From a checkpoint of a small mixture-of-experts model trained on Wikipedia: a variant of Muon for the experts.
Below are experts of layer 2 (counted from 0) of a mixture-of-experts language model. Rows are named router (the router's row for the expert), down (a neuron's output weights, with its number) and show model dimensions 0-191. Each number is 200 + 20 x the weight over its row's rms, rounded and kept within 0 to 999.
After each expert's rows: "comes before" lists some tokens at least twice as common just after its tokens as in all text. This comes from a sample of Wikipedia text that the model never trained on. Tokens count by the router's weight.

# expert 0
router,192,205,249,189,197,188,221,205,177,162,189,237,173,196,186,183,198,174,193,235,195,208,212,222,200,215,208,168,192,240,212,214,212,214,198,248,186,201,222,184,196,194,219,192,182,183,174,211,196,227,178,219,203,220,209,193,179,198,156,239,179,191,204,199,212,174,189,189,191,191,192,233,193,240,242,220,199,182,203,192,149,181,213,190,196,214,186,215,196,169,176,194,221,179,195,237,209,205,154,198,195,176,168,218,158,214,206,196,198,206,219,216,221,230,173,210,203,174,223,198,183,250,199,209,178,191,197,192,222,228,239,169,202,219,200,203,182,202,179,226,164,190,214,169,198,215,208,196,186,201,222,205,235,190,227,211,187,210,173,163,212,197,221,196,233,194,220,176,195,200,194,216,196,208,190,199,179,216,178,174,234,227,193,193,179,196,179,209,221,222,211,191
down12,192,181,191,201,166,199,171,167,166,168,208,197,208,213,211,212,213,211,208,200,202,185,208,208,195,208,146,173,202,217,202,209,194,195,168,212,212,141,184,188,213,223,207,173,198,198,214,178,155,214,211,173,221,183,198,183,192,194,200,200,191,209,214,225,183,231,187,220,211,218,204,243,209,179,131,200,211,188,232,187,195,182,193,166,167,147,196,199,166,220,193,209,188,222,184,195,185,183,156,216,220,145,186,212,224,217,212,191,200,216,217,184,187,177,197,201,209,217,234,206,187,200,191,229,204,205,159,198,219,196,213,228,197,160,189,196,169,192,198,206,188,194,199,196,182,184,218,193,208,199,200,225,219,186,210,235,202,175,172,208,227,219,226,196,188,190,192,221,207,195,176,170,210,160,204,185,206,167,218,194,192,180,175,211,215,167,185,211,212,171,204,202
down13,200,204,189,186,187,182,193,205,176,222,197,179,179,219,204,212,179,195,194,198,217,179,225,210,184,210,190,206,198,218,183,204,170,206,215,229,206,201,239,186,215,228,173,179,178,201,218,203,202,203,217,182,233,213,212,139,185,227,227,197,223,213,204,184,192,170,191,164,220,194,205,195,191,216,201,195,174,179,213,179,225,183,219,192,180,169,215,223,199,179,183,205,216,204,155,195,218,219,165,196,214,236,212,179,194,212,191,201,188,196,227,187,188,229,191,180,196,184,182,196,153,193,191,147,196,214,221,185,188,222,184,191,197,196,208,177,178,230,146,200,174,211,248,177,194,227,202,196,213,167,186,207,238,175,186,205,214,213,219,229,204,200,177,201,198,210,202,202,206,218,190,219,175,213,208,209,213,185,169,161,242,221,220,203,206,264,205,224,162,186,202,219
down14,192,217,197,225,195,228,163,208,214,207,188,187,186,194,218,185,232,216,200,190,180,208,190,209,151,209,186,203,199,226,191,184,199,223,199,196,221,192,231,223,191,157,226,209,223,170,194,151,189,203,224,224,205,182,201,211,195,193,203,217,200,174,184,238,217,191,195,210,178,199,214,224,185,230,218,203,228,195,191,197,194,238,193,181,207,197,241,192,207,197,209,223,190,200,197,198,175,178,208,219,220,191,221,207,225,242,187,216,205,184,206,200,201,208,247,145,211,194,173,168,235,206,169,203,177,196,194,155,221,205,219,251,217,216,169,195,184,159,207,177,220,180,172,145,185,208,215,196,160,204,190,204,213,219,203,217,216,198,173,205,199,178,170,195,191,180,175,217,235,209,213,195,187,181,200,182,179,222,185,197,212,219,202,168,228,172,200,176,216,197,215,186
down15,181,183,195,194,241,169,185,203,171,204,222,194,203,231,210,171,237,159,216,245,203,217,218,197,169,166,189,220,189,210,192,185,184,207,216,226,199,212,201,226,194,177,195,194,196,177,208,212,208,187,198,167,216,186,202,193,154,213,172,200,183,220,203,243,224,188,169,196,180,196,164,189,226,216,223,198,208,192,202,191,189,197,215,163,175,187,205,203,187,185,196,221,170,192,192,202,204,173,197,182,181,198,162,207,186,194,197,197,193,171,197,205,219,171,234,171,189,240,172,195,159,248,204,190,228,222,199,217,202,181,181,229,201,176,213,179,218,179,187,182,223,172,187,198,226,233,215,216,194,189,180,182,203,197,198,232,172,209,222,227,218,189,186,208,195,200,233,249,203,204,221,244,207,191,195,194,226,190,171,157,239,194,210,192,194,207,191,228,188,192,203,193
down16,241,216,194,173,200,187,184,173,179,210,189,196,165,166,188,219,189,228,196,190,148,182,207,186,204,176,177,180,226,174,229,196,180,212,201,198,197,205,186,221,165,231,188,205,217,227,208,203,204,217,194,225,191,224,200,188,180,197,233,208,182,199,181,204,218,218,225,205,160,213,248,207,208,201,205,213,220,212,152,191,250,211,164,185,199,164,193,182,175,236,195,206,192,182,192,192,186,206,210,202,189,193,198,224,192,186,218,177,216,194,199,191,164,161,170,202,160,203,202,184,220,185,191,225,216,182,210,178,183,199,205,200,186,220,195,226,191,175,222,201,204,249,219,196,194,183,219,228,208,199,189,177,163,224,212,194,195,214,235,171,208,200,177,208,204,231,147,164,176,186,168,166,178,204,182,192,209,208,208,232,199,198,177,178,209,190,215,188,204,220,203,212
comes before: " |", ".", ",", ")", "–", "%"

# expert 11
router,205,197,192,171,192,159,216,225,227,206,199,212,193,178,183,214,181,212,220,234,197,235,211,226,244,206,210,171,224,190,178,209,217,210,235,189,219,212,218,191,201,217,174,211,194,208,177,205,183,223,221,182,203,219,231,179,223,166,189,186,211,227,226,231,185,223,204,172,203,238,208,166,164,174,237,223,203,204,188,257,214,169,203,167,206,202,182,200,210,179,216,191,176,198,206,231,202,200,207,207,190,172,200,221,202,205,189,195,208,177,203,193,189,202,191,213,229,164,212,203,249,194,197,208,175,196,194,177,220,188,181,198,180,155,178,222,163,185,196,182,163,227,190,198,208,168,178,192,196,198,176,176,165,194,196,180,192,193,209,214,203,219,189,181,226,162,199,223,228,197,222,193,199,219,180,203,208,228,217,178,231,244,191,200,171,203,178,196,218,197,182,188
down16,165,229,222,215,219,191,184,193,192,184,190,189,174,190,183,205,217,193,200,200,203,193,215,194,184,181,184,229,209,197,216,245,160,175,229,161,196,238,218,174,160,210,206,194,210,202,187,194,189,204,212,184,206,211,232,171,197,206,174,252,206,220,207,196,193,199,185,192,205,149,182,214,179,181,192,141,206,198,204,212,182,185,232,187,164,188,204,170,200,210,193,187,219,178,206,197,152,195,188,205,180,220,215,230,212,206,230,207,203,190,228,199,204,197,202,182,166,193,229,229,191,216,182,198,238,197,156,205,227,220,184,203,214,200,209,217,173,213,175,184,213,206,226,209,200,216,184,202,169,256,159,222,207,187,212,194,181,238,231,185,218,210,208,197,217,193,217,225,188,180,198,209,206,172,193,229,181,196,183,194,208,157,199,208,181,190,183,209,201,216,165,218
down17,201,196,206,198,201,211,196,176,166,208,187,190,202,206,225,217,208,217,186,197,210,222,181,184,210,231,191,215,208,170,170,233,195,216,206,195,227,202,207,175,234,225,174,156,197,201,217,198,220,193,217,237,219,222,160,202,196,226,189,194,206,220,212,194,203,157,218,204,188,197,180,205,191,213,232,175,200,188,185,213,235,224,216,165,243,194,214,234,196,229,190,186,180,226,174,199,204,200,204,195,215,203,187,228,241,220,220,201,213,206,190,188,164,179,179,236,182,231,205,201,181,186,196,184,225,205,183,207,237,163,191,174,187,149,185,205,217,204,198,222,233,195,215,165,201,208,211,157,207,197,192,243,192,181,208,215,182,199,206,211,177,207,244,170,220,217,198,188,186,167,177,168,186,219,223,181,175,223,197,185,179,246,180,227,177,191,210,185,189,195,204,193
down18,220,187,227,194,181,221,184,181,209,215,161,208,194,238,209,192,199,227,221,207,222,162,227,204,194,186,202,173,209,199,146,194,221,223,184,199,224,215,191,214,191,188,212,198,206,234,190,195,235,199,176,222,182,178,220,207,201,205,227,195,217,156,214,206,229,170,208,207,181,161,218,180,192,216,208,175,205,130,204,203,172,186,216,197,192,171,216,189,199,180,197,221,192,196,235,204,174,196,210,198,218,174,199,171,192,181,189,204,251,208,217,212,178,169,168,202,237,200,214,214,188,218,209,204,168,197,171,189,190,214,226,216,179,207,215,203,208,182,184,206,228,204,162,200,184,249,168,186,210,198,207,180,188,212,206,192,192,191,185,169,217,226,207,165,193,216,199,202,229,198,219,218,201,221,186,201,208,158,157,221,184,213,200,201,238,195,216,206,215,200,225,225
down19,216,207,222,173,175,200,236,204,184,169,170,186,208,165,208,213,200,233,192,203,198,240,188,201,200,197,214,191,244,220,183,213,194,163,207,216,227,209,158,193,185,190,185,157,170,167,194,213,197,204,185,189,183,180,192,231,178,215,211,164,218,247,223,215,228,207,184,158,226,194,184,172,184,202,187,179,198,226,196,194,205,215,211,222,197,203,234,169,219,169,183,180,189,206,200,151,195,212,200,156,205,201,193,229,204,197,194,206,205,190,175,214,182,208,191,189,217,235,178,184,206,205,197,196,202,154,191,197,220,180,199,186,182,211,230,203,197,211,179,198,191,173,172,198,191,190,205,201,155,199,228,206,200,213,186,193,180,209,187,193,181,189,214,198,216,145,234,194,198,195,195,238,236,238,206,202,207,217,207,216,215,198,177,172,182,192,167,168,221,226,208,214
down20,196,180,183,228,178,229,210,182,196,173,191,200,190,204,234,195,194,187,174,210,228,221,166,187,185,193,200,200,195,213,164,213,198,192,249,212,192,191,172,184,204,201,245,175,209,217,200,205,218,210,179,195,221,190,153,181,224,189,180,189,204,222,214,227,207,206,221,206,187,182,199,228,188,194,218,197,206,244,198,214,203,178,155,257,214,209,235,147,184,203,226,206,220,187,209,195,192,197,204,188,199,194,229,202,185,218,217,173,195,210,212,170,219,232,223,199,211,199,188,198,195,222,167,204,180,206,206,200,165,192,254,224,185,182,162,220,160,206,199,208,214,203,185,175,225,185,173,200,217,215,212,219,199,197,175,251,159,208,212,190,199,177,219,195,223,221,202,183,226,208,222,233,163,200,206,226,183,207,210,184,178,219,219,228,224,200,202,207,210,215,197,182
comes before: "\n", "-", "|", " 0", "==", " 1"

# expert 1
router,207,208,211,186,208,195,196,185,202,236,195,231,220,174,192,183,234,201,224,182,212,238,191,225,212,206,209,187,208,208,246,211,193,188,147,246,196,190,211,191,201,205,221,186,243,180,210,177,220,217,217,195,208,245,202,200,189,220,170,187,218,214,214,207,206,205,207,171,193,199,222,209,215,226,187,172,185,227,191,177,206,190,205,193,233,199,206,193,235,165,200,169,231,172,186,231,216,209,206,199,201,150,174,201,231,220,220,207,192,237,196,205,185,180,227,221,180,186,225,201,182,197,200,190,216,222,157,220,160,200,197,212,209,191,221,210,199,177,183,233,180,200,221,179,176,188,251,180,211,223,226,187,196,168,194,205,163,197,179,189,184,190,205,208,240,195,196,203,178,226,198,206,220,218,177,174,166,199,192,190,171,203,198,169,187,233,190,176,213,203,206,210
down8,188,184,208,256,204,207,187,177,228,215,195,223,188,180,185,207,180,196,216,227,192,197,189,163,196,208,174,221,192,267,172,216,216,184,192,197,210,216,186,212,203,219,176,196,241,213,167,239,203,179,215,207,187,176,173,240,178,175,217,211,184,181,186,170,209,204,206,219,186,225,191,220,214,220,182,199,192,214,198,200,192,176,187,213,188,193,209,188,226,221,219,216,183,203,233,206,187,184,212,216,208,204,196,216,220,226,208,205,204,206,199,169,242,219,216,202,177,212,209,188,201,184,193,212,166,157,164,144,213,181,207,203,197,209,163,165,208,202,187,234,198,191,169,175,169,195,198,182,214,174,213,224,207,214,216,226,199,190,194,191,202,203,210,206,177,146,150,183,221,200,194,198,195,169,186,262,224,186,187,199,199,199,195,186,195,204,206,217,191,212,204,196
down9,210,209,178,204,180,181,171,237,188,189,180,189,216,197,188,191,218,211,216,185,203,201,186,237,227,198,176,181,202,187,222,172,255,224,209,213,201,193,196,221,217,209,166,212,207,168,184,201,197,199,222,204,205,216,220,198,200,175,180,196,204,200,194,148,157,171,224,215,199,195,217,212,207,192,229,182,192,193,197,173,171,189,225,215,209,171,218,190,217,194,188,241,189,173,199,193,225,212,194,166,188,220,217,184,200,209,171,218,194,198,198,191,186,201,185,217,203,239,157,180,195,184,198,192,208,202,184,228,170,172,193,210,210,184,191,194,191,198,178,226,191,223,202,188,189,215,212,178,223,186,213,197,197,212,219,214,211,210,149,205,208,182,182,153,220,233,195,206,233,206,186,232,208,218,181,182,194,219,238,152,186,190,193,155,213,214,178,182,205,181,185,272
down10,234,191,159,205,215,185,216,203,225,196,218,190,164,206,211,215,210,167,212,217,200,189,197,188,186,190,168,169,216,179,212,218,172,244,186,175,218,201,249,187,204,173,183,217,188,226,211,195,198,209,188,209,206,235,180,154,196,199,168,239,224,211,172,197,198,190,210,199,206,208,163,229,167,233,184,197,162,231,197,223,200,181,193,181,192,209,230,223,191,206,173,195,192,232,191,229,187,229,220,186,182,217,197,217,189,236,178,240,205,160,192,176,188,186,207,189,188,191,215,189,184,205,226,175,219,208,177,184,211,240,214,202,164,209,184,223,189,225,217,211,205,166,173,221,179,206,225,222,237,198,232,207,182,224,211,182,213,208,193,200,222,206,197,223,231,234,215,215,187,197,219,195,194,181,200,183,190,201,181,215,232,173,206,213,193,191,226,218,189,222,193,216
down11,204,183,194,198,217,188,199,207,198,208,196,173,182,195,172,209,181,178,153,217,204,200,181,152,196,192,196,210,200,201,198,155,254,218,204,188,179,182,208,216,204,217,192,232,213,235,191,181,223,164,215,189,165,214,220,232,212,171,191,209,217,217,170,219,181,190,204,206,216,191,203,202,217,221,251,192,188,192,224,172,205,204,194,223,226,252,198,194,200,197,168,192,234,199,208,207,162,195,223,191,192,208,207,203,183,190,172,203,189,217,203,221,176,222,189,213,154,189,223,229,212,167,235,225,183,216,211,192,208,159,182,198,225,226,189,187,169,221,188,191,151,231,192,190,200,183,216,190,211,196,214,214,226,219,199,212,202,187,220,208,217,193,214,199,193,208,212,207,207,177,194,202,145,168,159,195,210,191,254,199,182,189,209,199,180,224,217,176,188,211,194,201
down12,196,221,166,225,196,206,187,208,206,169,174,181,202,208,201,194,170,240,191,202,237,199,189,217,186,194,205,219,179,184,191,184,202,200,192,175,175,217,185,150,182,188,176,210,205,172,234,193,210,168,211,187,178,182,255,231,209,208,193,205,168,169,169,195,218,182,192,242,208,210,221,176,206,197,200,160,165,201,221,163,166,176,198,237,196,225,219,203,237,201,218,193,208,197,228,170,211,181,223,216,173,180,220,162,196,198,211,224,202,215,194,212,225,174,222,207,226,228,168,205,207,227,202,243,220,194,196,219,231,171,171,207,203,209,154,189,214,169,201,178,204,199,196,186,169,185,205,184,213,152,202,184,213,222,198,194,185,196,210,172,179,193,153,218,195,209,212,214,233,207,205,202,205,201,222,177,191,195,196,196,213,207,200,194,210,202,196,211,183,181,194,207
comes before: "s", ",", " of", " (", " States", " for"

# expert 23
router,202,215,224,181,166,215,234,194,192,239,189,184,211,194,202,161,227,206,191,243,201,188,213,201,201,234,207,210,236,203,216,199,191,199,207,230,182,233,240,222,196,205,212,180,226,171,169,220,237,176,190,210,189,208,207,196,212,191,174,195,210,224,176,232,207,172,216,142,201,199,211,189,174,224,188,194,198,187,149,218,204,206,204,183,184,170,181,190,205,161,210,190,225,197,191,222,191,199,212,214,213,200,184,194,219,194,155,195,211,198,200,214,205,206,201,214,204,164,204,207,204,225,213,244,212,230,172,215,222,209,173,223,172,158,194,209,199,208,159,222,169,195,190,199,197,217,206,223,186,188,214,170,211,172,211,173,199,205,176,186,191,236,215,173,182,163,243,230,178,211,184,218,207,191,151,210,205,188,179,203,214,198,179,198,196,204,205,192,181,190,213,179
down8,178,197,212,198,204,232,218,207,165,215,189,199,175,175,196,210,163,192,185,227,201,223,207,215,226,223,161,186,205,188,192,191,194,190,190,188,218,186,190,180,151,209,219,163,172,200,219,216,216,206,193,220,179,221,214,198,184,212,205,209,233,206,193,224,215,198,195,171,193,182,199,163,184,206,196,203,209,204,203,219,193,240,185,203,185,211,169,225,190,233,226,199,230,232,184,223,210,196,225,213,196,207,205,198,203,212,207,245,172,176,157,201,202,217,209,179,227,209,178,239,188,186,215,183,213,185,203,175,210,212,184,200,180,250,224,199,197,219,206,180,197,120,213,228,156,218,156,206,166,190,213,223,186,161,176,197,205,210,210,220,175,220,183,205,204,196,196,199,175,205,176,236,222,194,219,228,213,180,183,179,192,210,196,216,211,186,192,184,208,181,176,195
down9,245,181,177,227,224,212,177,222,226,197,171,206,208,201,197,151,158,185,177,169,217,191,218,184,172,177,201,193,183,201,206,171,203,196,235,195,243,173,210,200,238,204,169,184,219,214,202,222,234,273,196,209,210,204,179,186,182,187,210,207,185,196,195,195,213,196,188,166,197,188,188,228,223,200,182,209,195,193,227,198,209,243,180,172,216,221,211,185,178,179,187,198,220,192,188,189,217,217,203,182,184,208,214,230,234,198,213,184,217,236,215,181,234,187,206,242,207,212,224,222,222,178,192,194,191,201,196,234,184,200,185,217,190,188,200,188,193,186,187,213,226,217,197,190,207,199,223,186,214,218,198,190,210,202,220,250,224,197,192,215,228,234,218,190,212,169,240,201,228,197,195,181,172,216,195,190,235,194,237,200,198,216,205,169,202,180,225,201,190,228,207,189
down10,196,202,174,202,203,210,180,199,192,187,204,195,180,187,194,234,180,203,210,168,217,190,208,201,220,188,216,221,223,204,217,214,219,194,177,184,204,210,165,180,241,194,204,202,225,194,210,166,227,192,224,183,197,213,222,203,215,178,215,223,188,211,240,215,218,212,244,216,205,215,196,191,199,221,184,181,141,173,159,196,207,202,188,178,230,203,202,187,228,224,195,235,223,198,181,209,211,236,235,155,168,165,212,184,216,212,201,183,204,217,159,196,202,218,216,214,169,207,212,238,210,170,179,215,195,186,225,227,230,211,215,188,203,247,213,245,227,162,197,184,162,215,190,158,233,190,200,195,203,212,229,182,223,224,196,201,205,224,177,177,203,224,174,179,219,218,201,192,187,205,181,210,188,173,201,227,217,180,211,195,216,185,201,221,188,213,203,205,197,212,195,174
down11,190,212,171,195,199,191,212,183,217,202,218,201,217,210,210,223,155,191,241,192,208,205,228,225,197,243,197,236,154,187,163,180,221,189,205,199,234,186,201,163,198,211,217,188,251,213,214,189,195,203,207,184,200,206,215,210,205,187,205,198,203,176,207,231,159,182,178,184,170,227,228,206,199,217,164,200,184,189,172,196,192,245,201,209,192,174,189,203,191,183,182,178,171,212,204,207,214,182,147,198,199,229,204,211,195,203,201,169,199,230,186,207,200,168,157,192,157,222,197,169,210,194,178,201,176,203,196,193,190,185,212,198,219,248,193,197,189,225,204,185,211,189,224,177,204,160,245,189,157,193,180,204,194,209,197,183,214,213,211,203,181,200,216,206,212,187,214,179,173,221,167,222,171,169,206,218,190,162,207,189,189,209,187,214,225,182,194,208,217,195,233,187
down12,166,178,149,250,176,197,203,214,208,190,222,194,209,194,187,195,214,226,184,176,202,231,197,176,237,209,218,176,211,203,217,223,208,192,138,212,207,192,184,225,196,190,179,197,208,223,208,200,194,198,190,200,212,221,189,198,174,222,216,223,177,173,212,221,228,216,215,190,196,204,215,216,222,196,214,223,239,221,182,229,200,191,234,192,163,193,200,200,199,202,174,221,216,199,198,219,209,165,207,189,178,200,188,211,189,231,233,186,199,203,197,186,205,213,226,207,199,201,206,208,182,245,204,195,187,213,190,226,214,225,208,179,162,200,238,210,214,157,213,210,197,184,145,220,182,191,227,156,194,210,181,172,197,194,196,195,190,231,231,190,219,239,163,180,187,214,209,182,181,180,168,194,181,220,223,180,225,215,190,204,235,194,181,186,197,191,203,211,201,158,221,224
comes before: "-", "|", " by", ":", " to", " in"

# expert 13
router,205,208,212,219,185,183,210,205,239,200,169,194,201,185,158,198,215,209,179,161,197,189,206,206,211,233,189,171,228,217,254,195,222,211,153,232,217,254,204,176,210,223,215,203,221,179,226,201,209,188,234,185,200,210,205,209,190,198,215,210,213,186,149,189,216,204,179,201,205,198,207,214,169,181,156,183,212,192,170,214,223,233,201,180,197,185,187,228,182,173,176,178,186,192,210,196,186,201,208,202,197,206,203,182,207,219,211,210,208,209,218,198,232,188,177,228,159,187,216,208,183,205,222,177,196,207,197,194,216,221,213,187,209,221,211,229,195,208,185,192,157,218,226,188,201,212,203,192,170,198,196,214,172,210,182,191,162,212,195,191,211,199,212,174,175,196,217,229,199,194,205,235,210,158,207,179,178,181,233,197,245,201,175,184,137,229,218,230,194,191,208,197
down5,185,202,159,198,174,211,193,206,213,207,218,194,205,218,196,220,169,192,213,214,227,170,219,190,207,198,203,187,191,204,203,223,195,169,243,228,192,200,202,214,196,238,194,208,192,212,194,212,217,200,207,241,202,187,191,234,185,224,228,192,226,210,172,180,202,221,192,202,200,222,196,196,202,199,180,208,188,217,163,208,254,211,188,181,199,198,194,205,201,211,198,200,195,169,191,232,185,199,169,225,203,217,208,215,160,238,192,190,211,215,218,208,204,174,260,216,179,149,185,221,213,168,217,171,191,192,180,211,169,210,185,201,185,226,185,261,169,208,195,208,208,171,205,226,178,216,218,182,203,212,200,197,166,183,205,245,213,231,229,169,239,178,189,176,195,178,203,168,220,222,222,207,221,241,212,246,221,193,209,206,214,200,210,196,189,214,217,201,200,187,186,201
down6,221,202,174,208,189,177,183,197,186,180,233,220,224,203,186,195,218,227,205,219,194,198,178,214,181,195,192,193,185,184,176,167,187,210,204,199,188,166,224,211,206,193,232,199,153,196,156,222,218,206,207,173,219,245,210,210,210,208,163,191,203,202,201,175,185,209,177,222,195,212,149,201,223,200,188,210,221,216,214,189,160,173,239,207,185,219,223,224,225,221,205,193,177,165,213,173,221,191,208,206,184,226,197,181,178,217,176,216,205,205,223,206,153,195,230,187,220,206,232,192,223,215,205,207,208,218,215,208,188,233,158,190,207,164,175,168,210,184,225,205,223,252,189,182,213,187,195,171,201,217,198,205,222,202,217,191,228,186,196,189,206,196,220,206,214,204,189,147,223,207,177,191,206,191,214,186,232,216,194,163,203,246,170,201,187,218,198,218,205,198,173,181
down7,229,183,205,219,177,216,165,199,208,174,210,167,237,209,195,211,239,195,208,200,211,199,179,238,185,229,199,185,192,216,185,195,198,233,174,187,231,224,197,224,206,216,192,209,212,191,192,191,178,212,209,182,183,206,179,215,186,223,191,205,185,180,187,210,197,176,235,222,199,180,188,194,189,215,198,236,215,170,189,208,209,184,207,170,191,193,172,215,170,168,202,213,180,182,200,167,197,188,194,202,197,197,211,208,217,179,207,183,217,172,190,169,204,204,184,171,201,204,187,195,196,206,207,216,231,223,214,210,135,240,217,157,211,179,166,164,253,188,206,201,211,210,206,177,198,203,195,180,209,181,201,225,202,210,182,211,191,185,206,182,237,161,175,189,187,218,203,195,188,205,190,208,188,140,189,167,244,209,225,211,187,201,214,163,191,173,200,158,182,184,180,240
down8,214,211,192,223,185,208,191,217,200,190,190,208,196,224,208,238,209,186,189,174,200,203,237,204,233,224,202,243,214,182,191,172,213,168,207,215,204,164,203,184,185,189,215,204,174,186,211,189,195,180,240,169,190,207,172,168,219,209,192,204,188,185,207,196,222,179,211,218,196,210,200,180,172,246,178,213,218,193,192,190,204,228,180,149,182,189,228,205,208,194,213,192,212,200,186,234,224,193,209,164,211,199,170,249,220,178,173,184,227,163,201,207,186,193,210,193,208,194,210,183,249,203,196,182,185,182,231,221,246,206,199,187,197,190,190,203,207,177,214,210,196,159,203,192,184,172,205,191,234,208,196,166,238,184,211,174,198,203,228,190,183,189,199,197,171,192,195,214,159,186,174,165,196,179,206,200,236,190,218,203,235,163,185,230,192,179,190,213,212,177,165,167
down9,180,159,224,212,209,215,177,204,213,213,246,237,220,165,188,200,231,229,199,200,196,182,177,203,239,169,195,218,210,216,202,182,178,203,204,218,209,215,196,201,215,201,223,201,196,207,172,208,206,224,209,199,180,241,167,209,192,214,203,207,189,246,217,197,222,155,203,216,189,202,194,197,209,203,172,193,223,220,214,209,209,196,219,173,199,222,204,208,180,238,175,159,152,226,197,219,172,212,203,232,185,185,201,202,213,224,203,218,196,212,192,208,228,244,197,215,183,175,197,220,208,186,248,203,195,186,186,169,193,182,205,187,221,191,208,189,223,203,208,170,211,243,196,196,208,240,190,189,184,227,236,208,207,209,205,216,197,201,215,226,189,213,195,217,194,196,202,185,166,217,223,213,200,199,206,198,232,198,189,231,252,195,184,152,203,188,238,238,186,181,232,194
comes before: ",", " of", " in", " and", " to", " ("

# expert 20
router,211,214,198,169,209,173,196,230,210,201,205,222,201,215,199,243,217,196,187,220,220,183,201,174,200,206,202,218,173,173,194,184,229,205,208,155,234,226,194,152,215,196,183,198,180,210,208,240,165,230,185,214,152,210,204,173,213,183,170,194,203,219,183,204,213,193,178,179,203,203,190,175,180,210,205,202,202,173,187,202,213,190,200,206,225,196,217,225,201,166,208,196,187,178,228,201,228,196,185,241,204,209,205,220,194,198,184,210,211,198,194,222,209,256,183,218,244,220,183,213,167,223,198,214,168,218,199,216,220,213,207,194,211,151,173,182,208,205,221,224,187,237,221,233,203,183,184,206,188,201,212,154,223,221,214,184,223,219,216,213,203,198,184,212,192,206,222,222,194,188,190,196,178,226,164,196,186,195,175,179,208,247,184,196,214,225,155,185,240,201,189,200
down19,218,186,193,189,224,207,172,187,183,191,213,169,211,228,211,228,194,198,202,212,234,195,182,216,209,196,180,224,207,200,196,229,172,185,192,163,191,208,204,177,218,184,158,210,236,210,227,216,199,195,233,170,185,191,200,197,180,222,192,169,228,188,221,182,202,190,203,202,214,189,202,218,165,198,221,176,192,204,192,243,225,174,204,155,171,221,171,208,223,195,187,209,223,199,190,193,214,183,179,228,178,218,172,189,229,207,198,220,206,204,217,184,172,174,162,196,197,196,184,197,222,219,202,174,200,173,225,194,206,197,210,199,188,220,200,209,190,168,158,196,207,178,230,230,195,223,226,178,213,208,179,202,177,169,192,163,183,191,219,208,216,220,156,195,173,189,226,206,193,232,200,173,173,200,186,240,209,235,214,189,205,217,248,183,178,210,218,184,192,144,190,215
down20,213,172,207,192,189,245,199,197,190,187,227,185,224,201,178,211,176,219,206,139,224,183,240,218,200,193,194,193,205,200,194,215,182,190,191,223,182,192,204,195,184,226,220,170,218,202,231,224,175,226,193,206,184,175,166,202,192,242,171,210,211,193,224,210,200,181,191,212,231,170,241,207,206,226,208,170,191,196,173,222,188,148,210,214,191,192,209,215,202,202,196,209,206,185,182,207,187,188,226,210,197,186,196,200,255,208,194,207,186,207,228,196,187,185,198,210,178,216,199,179,216,181,190,234,173,222,175,200,223,189,196,194,147,172,211,218,211,219,143,174,157,227,194,191,207,211,191,171,204,189,205,217,211,185,187,185,205,209,211,208,189,204,175,236,205,178,215,201,178,173,214,221,186,184,180,208,203,211,230,231,232,169,234,169,178,190,188,209,188,231,186,203
down21,191,227,239,199,175,192,206,229,217,181,172,187,196,156,180,193,222,176,222,193,257,227,182,201,231,199,187,210,176,210,245,189,204,187,223,196,190,199,179,202,203,164,188,191,225,192,172,199,238,230,216,181,205,178,197,189,173,214,215,231,196,198,205,212,219,221,197,220,197,195,237,196,211,186,231,189,226,194,209,213,170,199,191,198,209,198,167,195,216,200,192,191,188,230,207,238,211,226,189,208,198,161,191,212,198,151,223,173,215,210,246,219,210,174,214,214,205,208,216,204,202,186,194,181,174,194,159,218,178,200,197,195,218,228,174,184,216,178,188,185,196,197,207,201,192,162,200,188,166,214,210,192,175,184,203,162,179,215,174,204,202,215,206,191,178,192,181,198,270,196,168,246,225,208,204,212,191,225,216,208,193,181,185,178,198,198,219,192,197,202,175,178
down22,220,153,196,173,235,185,224,248,214,196,204,213,211,204,196,156,204,196,201,190,197,193,154,187,193,206,199,212,164,200,253,204,212,203,224,203,225,198,233,190,223,214,214,209,178,184,191,254,182,182,221,201,198,222,212,167,206,179,204,211,199,216,201,188,205,208,211,202,224,238,212,216,199,188,188,179,196,207,215,161,218,182,212,176,226,239,223,168,190,211,202,235,207,192,226,198,181,187,209,228,220,221,211,197,235,179,180,223,177,197,203,210,193,181,200,202,214,212,211,176,195,208,193,243,211,228,170,191,184,169,201,199,183,196,242,224,209,177,239,194,186,191,237,225,209,211,209,224,203,240,182,192,168,222,232,192,203,183,186,143,231,204,232,213,207,174,201,216,195,179,185,203,195,247,202,195,191,210,207,208,178,195,185,191,193,203,206,192,213,192,210,215
down23,217,247,183,231,196,192,250,194,181,212,183,184,179,200,191,201,184,171,182,189,221,195,203,193,183,218,245,208,204,231,206,190,186,181,197,203,182,214,184,160,190,168,204,221,229,215,229,180,199,177,183,200,208,213,188,230,207,215,208,162,197,198,205,257,217,180,178,198,219,175,189,210,199,196,196,200,195,212,178,198,188,190,166,205,230,205,196,186,172,248,192,197,205,193,167,204,223,190,212,199,203,167,192,199,213,193,192,182,183,164,225,237,197,219,231,204,219,175,182,205,188,234,200,214,211,174,193,220,220,172,191,180,157,189,215,181,204,169,235,200,205,194,211,190,231,207,173,187,201,214,206,210,232,184,179,171,185,194,204,260,194,210,185,205,219,175,204,227,203,215,211,136,202,214,217,183,186,217,199,223,227,196,218,212,214,178,220,223,200,175,206,215
comes before: "\n", "-", "|", " The", " 0", " 1"